{"balance_loss": 0.0033, "init_std_down": 0.0, "batch_tokens": 65536, "doc_mask": false, "steps": 5282}
Below are experts of layer 6 (counted from 0) of a mixture-of-experts language model. Rows are named router (the router's row for the expert), up (a neuron's input weights, with its number) and show model dimensions 0-159. Each number is 128 + 24 x the weight over its row's rms, rounded and kept within 0 to 255. Numbers have three digits each.
Before each expert's rows: "gets" lists some tokens that make up at least twice as much of what it gets as of all text; "mostly gets" lists some tokens that are sent to it at least half of the time. This comes from a sample of Wikipedia text that the model never trained on. Tokens count by the router's weight.

# expert 104
gets: " of", " for", " with", " to", " in", " In"
mostly gets: " un", " during", " Un", " After", " for", " For"
router:120114167157117098137119115138159154135107142152174126113161096144106135096128163129111125156143147162165092099141128105159124125165138093125158122130135115105104169134187105132128135155155101144105135164168114156123125073120159120133139171096150098137131136105121122072131119124066117125130064126129101128101130146093157102074140119125122114120123109130162151137119139147131104127103080154064112140166102137109159129134161125160140117111150104138126118087148124126169141137148117
up0:112122093098133117150187130166146158125114128079119138144127115127149119167096149152114159136103146149096113080163121104120108085096114119114146142128137112125128132126136104136126152155141129135125155140118106144122151115156100113140104128121168119146173113094078131138148141138067128140129121115144124128131152189077125116120172110165184168141129145107156133126149147153118105140139112115073126077147107146146164098134135092129121106105117083167130145156164149101096148157113090
up1:090132135170138078148160163151164110165136146150101139113171169122200126088101120118111099109132122171155118114155123140121113123079124120113154116112155130147102126127146142149099115187135088096132138117130115132080109108109135096125159095130113120123114105133090137155100146109160102111131099130163094146136110107144121111100146141138155094132132104115136134169130141131148146123112142097115140097166110141117180074119127152107117105122154106123159112122136089113150167159163090
up2:109148118131144104099118137154173109184137143168151140117120123131144112121103127191072112119120125138123140169102103133158103115115156141162157146122127156165106150123123142117093145117115129120124111143152128139144080181129141105137174100115127134125136154113108099104110155140129149118155125132163090098123116145137136121041163109120110130118132160128170151161117138139135117124091108112105114157169059119164114115142178117132126147145144122093156177155135117099125137164129141
up3:104130098140130084103115148188119144131126131120140161083127161179147064119136085135136101133160078137139129103177117100133114118170127128116137164138140112177152132097117112106131125103113154117106125138125139130139176135166118162109135082141147170127141129087152115130144149152184166129148141105139111124124091127090108114061140154093145153111102153104130128135142160128128093120155150109129108138125075097147103133139134110108104113110129106127165114117129160129141168120126106
up4:147102131138116129098152147098147124117135132141106154127117088142095114145126159121089127134118128124124125085129141123131129160157200094116116175148182113062093128113125158163125135109119119146106132109135134156105115136137128088108104102123195124138133127143172071115154163125116150106102146109136100138120132140134092096132132145182141170165150127123128162140092138128122131106075126127115147088151108100180140115101131094088157144105115126126166133159117131149141160106137100
up5:141132154158099083108100118131114152166126136138136140149161116071117157122118166152148075102145159142152146116085145135149117100125171081124145149142127110094090169098116136101126121118134087092122110163150135151108111104128143131109151130149147145121157090096075168150096142165105057126137118144131103120128151155118113138124129150149126153130145139138149133120092131172171085182127098137097095114118127107126129136084102116143125143148134097115115108099127157135130117134109166
up6:111112157128125113147099174144155125156131137131172090104174150100137088145158115133136108131111117129109133103159115143098129133109104112092158095136107077175104156139109161127119167121154113109089175131134126171148131091184116188113140106128131130131156098115133075123156124150145156130130119131158128113102119145163155142108120116178162110117143170149121097111122138116143112108107134129123135144161124095108152108096119095126146091144116084158098114181153119172118133102131116
up7:077116119164077148159138130097104116148169145112139104157124124187105143137130139178091109113154187131085153124126123146150125134148135091111103118094170099141130153127148196113138138152140089164134142127139142147127162118119126108126100129106161121125111178132109136156134177105095089124131087107119103117162127171132132104096144129164118135140141100097121163116137149099105134127129088127086109093132129110160121131156130123118127087175114111146125110135115138088107135093121129
up8:105093161167079087119167190118117115123163101152120112163161144137148124113102157095124133151143126149152134120137140127108140161142128128160143130117159154116099144131097115123095092137115101098078105170130154114090152111114165098164200151089139124118151140104078165117105144142150112116103116131113160158106092161109112091077121112099108096137142126131108143130161124148145108112153085113135123175121107134119148128129127131118110107117155123120113128135130138121109069143156124
up9:091123143141144162098113106125140139140133172111150128154134125100111146167135143115071152121129113125145120135071108145109105083080169148170183149104145105129110120119142123150115101101142126137088103121150113124093118119139137086135113089152168092088128143113120104124100114140134115149110158116132092141068125122102125107100166127142134060117125136177125132093128122104117082111098142132135102134179124126132105147152143086164115144098101119101164144112142128138144154123155091
up10:127183145123151115145094105140133076129125157125113115125162107158134129086115133160115119129138175099121120102132121140170104104142113085115128145110095144119167181128165149145142134096136104135105139165152134128184178134140145146123089116152153123154131102096158132133098173122076126092089137132147084157104109115125177098119159130101121112118124154120142125168159153133112122134118119131114088135162158120079114145126135136090144136137106098175164094151161114112121126121096141
up11:135133112144163123106169101119110110155143117112123150129144142155123094160111136176120132149115138129124091118127139132139124115175173151151088076094158125113114137115143141127085147099124129122142113142112176131110108095137160123133130153142137117104103089122115126167169147107066131114106107125162104153136132165098144086082174126128125160105134116131145141173110192138126139122059130098092106126155095086115173128140110104113095113126103145167114171123129146141129150129135118
up12:079103166162098124110121161131139124121127116167185127114136055125104106121100171133108140107101123125138156102082102151110138103160143133161148110117101109115151157126150120126146105122110105150083104119167139158103130130150153139122156149091148129145138101158108078104142138088118117100147108115149114144118137130137091126144141111150118153130148185122092153145129109116112113095118096109118140152160126134128122175125159127107165150140116178158200136127178131114109140114122119
up13:134134132142158134151120122146149128127117111129142101161139109176069132115137131094108128183140115125171119102148135128148113140162126137162142093132118149128111154117130169096146160126158074106122130140128137094095081108113132111106170132124091128137152106097137105112171107133085133105095092140129133125105133117157140101112123121094109160182120135111114128138157137148127099109080085145143179108130155121083119157146139138149116150150115166203143082122147156164156150116119104
up14:114135131155106092101092153134161126162120146177138097088184101110158137094098108140133102122145091141137137091158145118113108152074102138082153120131138119095168121117155131140127138139199131079123165141106157118133124130123149142145139136094121105136156171111080139107148148142150094142119167164147128154120139093090121148138109134177126071165106111105129163153106108141092108121123097126100142171135110160115105130123110147134141118118127113094106098125118115136138113129155131
up15:170130172149082102125112129129151155114149084145116124136130153131114154096102156130103106157145126172121143104109144161126117142159099104160159149163109096140131182110121107144073115135151115132126120134109141116114123100135165108109140181113135110113129154102081141113117103132116096123140130155196100095128142126137152150094153129103124152136119137150155125100122159100146106166108170127096112100125133158149106160137183128124157108174144146093082116097149093128114116087120136
up16:091121113141105143140168124122129131140151131132117144121168098096106139138130122171132140133124143141118128054102134143145111122107079098097127126105123062146133162125151120152146163187117091157106146133141127105177158126113127134160134140092138091152146112117141094098106143099101112124133077079095114128097104124112151116086151109124144138142149141133131128105143148142133129169126118114108108103184167178092143154132150086178125094123101121157134098146135114138103143118098144
up17:129170137090144143163071152142141114101083152091113094112200103134097111116128088154131140117126165125138129134152140119156105072100093125144107128130108114132116167120142138142110102142137128121091114129159141171150153104167152147126117169119129133137134109103167149118166157116133160107127145118129106133114118071147137113127173110105100135136120164140092167152098128139095135107134110118119134144123118108062109160139117086129139160097114118144128169144143115145137133126069160
up18:121145169136128132128132115087110119157163136163119095144139086094089128157133202121147116156134153142092108063119159146161118125138135118109119164101123120090117143131165129146118172111128153145149167126110144127149128116117133159137142113174154102092180111108124117073158117136142131124138113152151115102098118138149095093103097159131131109138105100086148151152154132152110130140113136144132093138132114089063114090151149149141136123093107125176153143088150135122112106120120136
up19:115090159178132090101133168113118154148149142169148107150155141108163152122132119120084090135151128144140108116121147110128120149113149130102134118120129086087115144125155164173110166108147126156098126135097146153110146130098136104142148122140101069144102114098089134115149076124124074124148097112120106150091147135126137129153114147108125121080122125083124116116105106147148114113138119136076125187174144100134133110140139140122104105125133142159160151114147093114149172167181121
up20:116127121119088128140137174119131134140118121121120142111146161145176128127109181130125142107112116112145133101124148124140153109143093090116089094151118132174134139153180155141138111138128100148146098134175099173101140119128103129130151091113141113114147118157138138136090118130128130141144140120123132089103156157163128140079151130096107153123110160117069184079119120142133055144067128129147115102161163140120094133094117139100141163118124132109149120130138088120135070097157135
up21:123126133136123129088109114116121137145126172147162116129110098120122134141168144094107139140152183139142120082135126132154105175145112086107134166100142134108100149117180107137133137127118141121145127154124150106120124173138101113147141073110169082092142151106139159129160143134136091095131149124164093114117141075161149134107143132135136171121120117116111142117144122124088120133140093144134139081132090132140154148149121043125138141102139161146092139123117071163142101168155132
up22:132142074116155161100109129108157137106119147138164094106118125147088112163129105123131171108131108140150118080164159105169090116091141168144109105123134124149100121137156096151105122154130127144122100147155113124142141113109141114141110132102154117166141143141115177105135126144137109141084115100112173110103130084124083143146133132130190132108149135191123124160139124121110104106097077165108130138099141166123125130140115063143119105159105136127142106126137120176149119179149138
up23:115126131136127141122130114098088173141151135113130118117139145123088115092133166118133122159157110138161134086110127147194129122147154095148133103136126136165109141135143167121179127104105089152153143118161148138138145120133140102164095155090141099108128120124162138099130146122122106123146099148123161166096135148128122099118118149112109148114129166157074152120120141155151084126104149129152183124144129139119085143112106125145124112072099150180099081121127124113073099070155121
up24:154166138163147164135137168127117112175089152127141177130121130136124111147142130160131130100130118147126138102153137175142113096134122129105117167136141115098136162115201094118133103148142126136093101146164152124138124098144143145117148117126166107148152133184131096147120162114081081115139128129102087141145121150087140131074153105145125139146102113127169160107148115136111112161112106142133093145129072130096137096147104099135134115161115106100115057127149088147115109138133128
up25:159140147139116109106113129140152144158073141120173171150118108148146085116144096128126148153120133125125126121173106176143134154120098167160106142145167183122128147141118096155117184152124118125098133118132131134128140121138125127137132111105174103127113112175150130106133064126102069116126175124116147179109139125147080117145127128129120146092149084131162158134128130183132134126093114129135124085098088114088103122127125116135165132124116143102147083142170111142109130092129139
up26:116149146153134151144148091128076156168143129111157167146145124125120090110135152155128146130127140134155145108136125140140125087154145116121077126126119114150105126143169078155119152111130097165127157127162124171107129089102109100145141148106140110171137112107125121115137129064109115104099091090128100161120128168114096140155105135108122129132138156128150177132162127173111086124061105118110155081143113149150091084106143089128106133120131121152176114109127152103128130112146101
up27:130129162136118104132119171103174130098129134086149144109178125127128100113125116114162143125150110137131122131166149152155117148127137162162099127128102138109144128125111162088133144115131133154151126147122150132140091081144154137102158175132137114145168125141131101102162127089154145102111106137158129094069117122076139094118098121143148192095136090149081104156148142118081153088093156110097124177114137170122128139140131117068162137154111117140121147161104119129129140139119140
up28:119131142115103117099100161101155161154132158101153078086144149130117148112146095139097093067122163115170168124146147113141109132156151119118120125138137142158131122106130088128150140131138109168056102128134100154171093133099108150135123097150114078126101130118183113122171130125093117123123112159139145173079124147157092146158125123134122099148130135169146178120127142128120107147108107135126143138128118109149094128111125163094103087140138118124122104144133111099144120190144121
up29:121147160164118119101134163111121134140124092105105110119200137154132123113138138093156129142131171140149152126167104152114107166117153136129116151125140128129135152143150073131106125101155125091126106145134129129125082113163163126165122169162129124158160087138160124116123174119143034113120124151145112124108136111129123097124096125121097158067168099128114138119140118123095081112153135128113158150130163119128107107153124066069153129152126130105137135149147118145136125132134135
up30:126112125082107095141158144152169141141103121150130156084173089129166099089107108151141084103145155165150135108129119097094147133134151112115123125105116122157176143119164160134103136132133120116103122148119114117109156083123147121172119148154126137150156164086119147079145187153156100109115082164166132094137118134127110121123139090096163136144112155108137140105130112177153103130122131138126104151168101183103136148104131136122115136102132139128123114107116092150131096102166153
up31:154158117109118118148146095124121117120127177145154077125124088126058146095111098172092122124148182112100090124110144117142135090147108100131158141138140154145104149108140118125130142127124097129127113090104133120143162095129137127106095168129150133129146129093108152127153115158077131112112117160134114169128156126102100108097099135152135130143149128125149141147161134118090077176137098131104143156154149160094142176165108086080167116136130139142124152111136083124142147130098150
up32:137159159113109120124135152107191130148189110151127116119129118172170119190090135162137108135128099138139167116155135159120105153095128124143126122105118124128145138100090119141110092149115149107116106126132145134129132134133129121142131113133114082117119101163105099082155127158133137103122166155186118150121129138121082146130156133104114126088139133121143161177124122144114161141085116089147132072094139102089135101106138120102191139105111101128134140148166094080117112100118123
up33:142088119112143121129135146135132152119115138123149102113105127135166131072123123087100095126161169142163130123177101119127144119152085080148129143139131115136133130108170146185155126100106108116102063171162115148128115087130137118093130135122096097124125185076140156143136130150076138142092110137131129072115129156161137138112110128137134163130114145158150149087176117140120108141122103142118104121129109165160101142135107143155160151119144156114116095105125122126163113164166130
up34:120135111165142112157153159114150088178140080104135110182151167128158139127158166111141131137137134089137137119124072105109122129169137140140130090169076118178144126110103127164134158115163079118159121083103114131122095103133106105156154085143138134163109083158138107124171102104112121114105124123126134140083117143117149131109113124156163160136107126155103129136131119142117096139122128098189108128147166140120141081115101114103150109142114141099131144146126122122122132104119083
up35:120198128080113097064101127175138146129121126132167120108132112124102091147107105167130139132131102125145112134183145129195121170150121160152131120114129129157109128098097091123115167110130129104132130108139107122138126104114132117117098151088115147094159098164159122090108131153162143144102084132141123161116168095112120148091132155134115108089120103149123153136148089157089092146125114141126131145131089131119108106123085085123116153114115120094123105121146115143132110137177145
up36:108116130145114144131134150105203146135145093133145132124125136179092140149144092138128150128168154133139161165131107138123092106126088111129112111127121100110138097113088135152103151156123174159110097146124136175159129162135141122161166126108143144129135121120085122135162086094104113128132105120086103127080128108132157129157102178177133105108129131117095134123119124156130121106158096119156127092136117140125131149114142127116145097158128117115230156120133108170105139110145133
up37:108119110120127118158143131111123146132129100109159133121102145143090123101102176126117149110141150101106126114166155157095125140153155129144137155119086127156151152079156170151082156111143122125115133111144113147124107089129131089122141157077157119091195142191112095110122147102108097090125150159136133119131145133151105128130102116147114146089142167127123199140124106102130131112132082097104110121142142131093163115134156119118132114149099121196189155134131120131130141126119123
up38:116142138128075066139135120149122148182135152081114137149126105142135156160128153124125125106165137135090150087127129127163103113131140104068141128083132084142139148147153095139149118179117106123125106098156133092145166118123106140139086135160145134152154107115124138116132145100100111107130070120151093136140153150087141152114160118095161157140128144148163138097142153168143141162120120151109089098140103159104163148089153095128129095103117139125134093133152136112098105135120152
up39:080156151109161131135177098131133158141119159179169122188173161118174122094132130091141123170129139122144129134146133134133108133145123121111143098147108115161105120098138143151123146124158060147155130128112126168103091111144116109115146109139100095145153134095116085084157123129068137109101109136104126121136142137087125141138128144124121146138141176162100142110152138136146164142125131130136142092136102105101104072100111156184160154107135163141113099133130147120124115104149127
up40:156139135104144137132147185128149119135130179174154103128162172140136067118107111130120125118114163129110123137143165140133086097162139155127100082127128134141140113122131124112123159100130131141142137153145118183150118092112150150126156108118142063118165081154104147111142119142127119111085111133127126129131132149106087149119092120119104113140158091122123167191129166134104133162096093117124176115136114121095132078166133115148194137160131119141137129133151156141128140091124123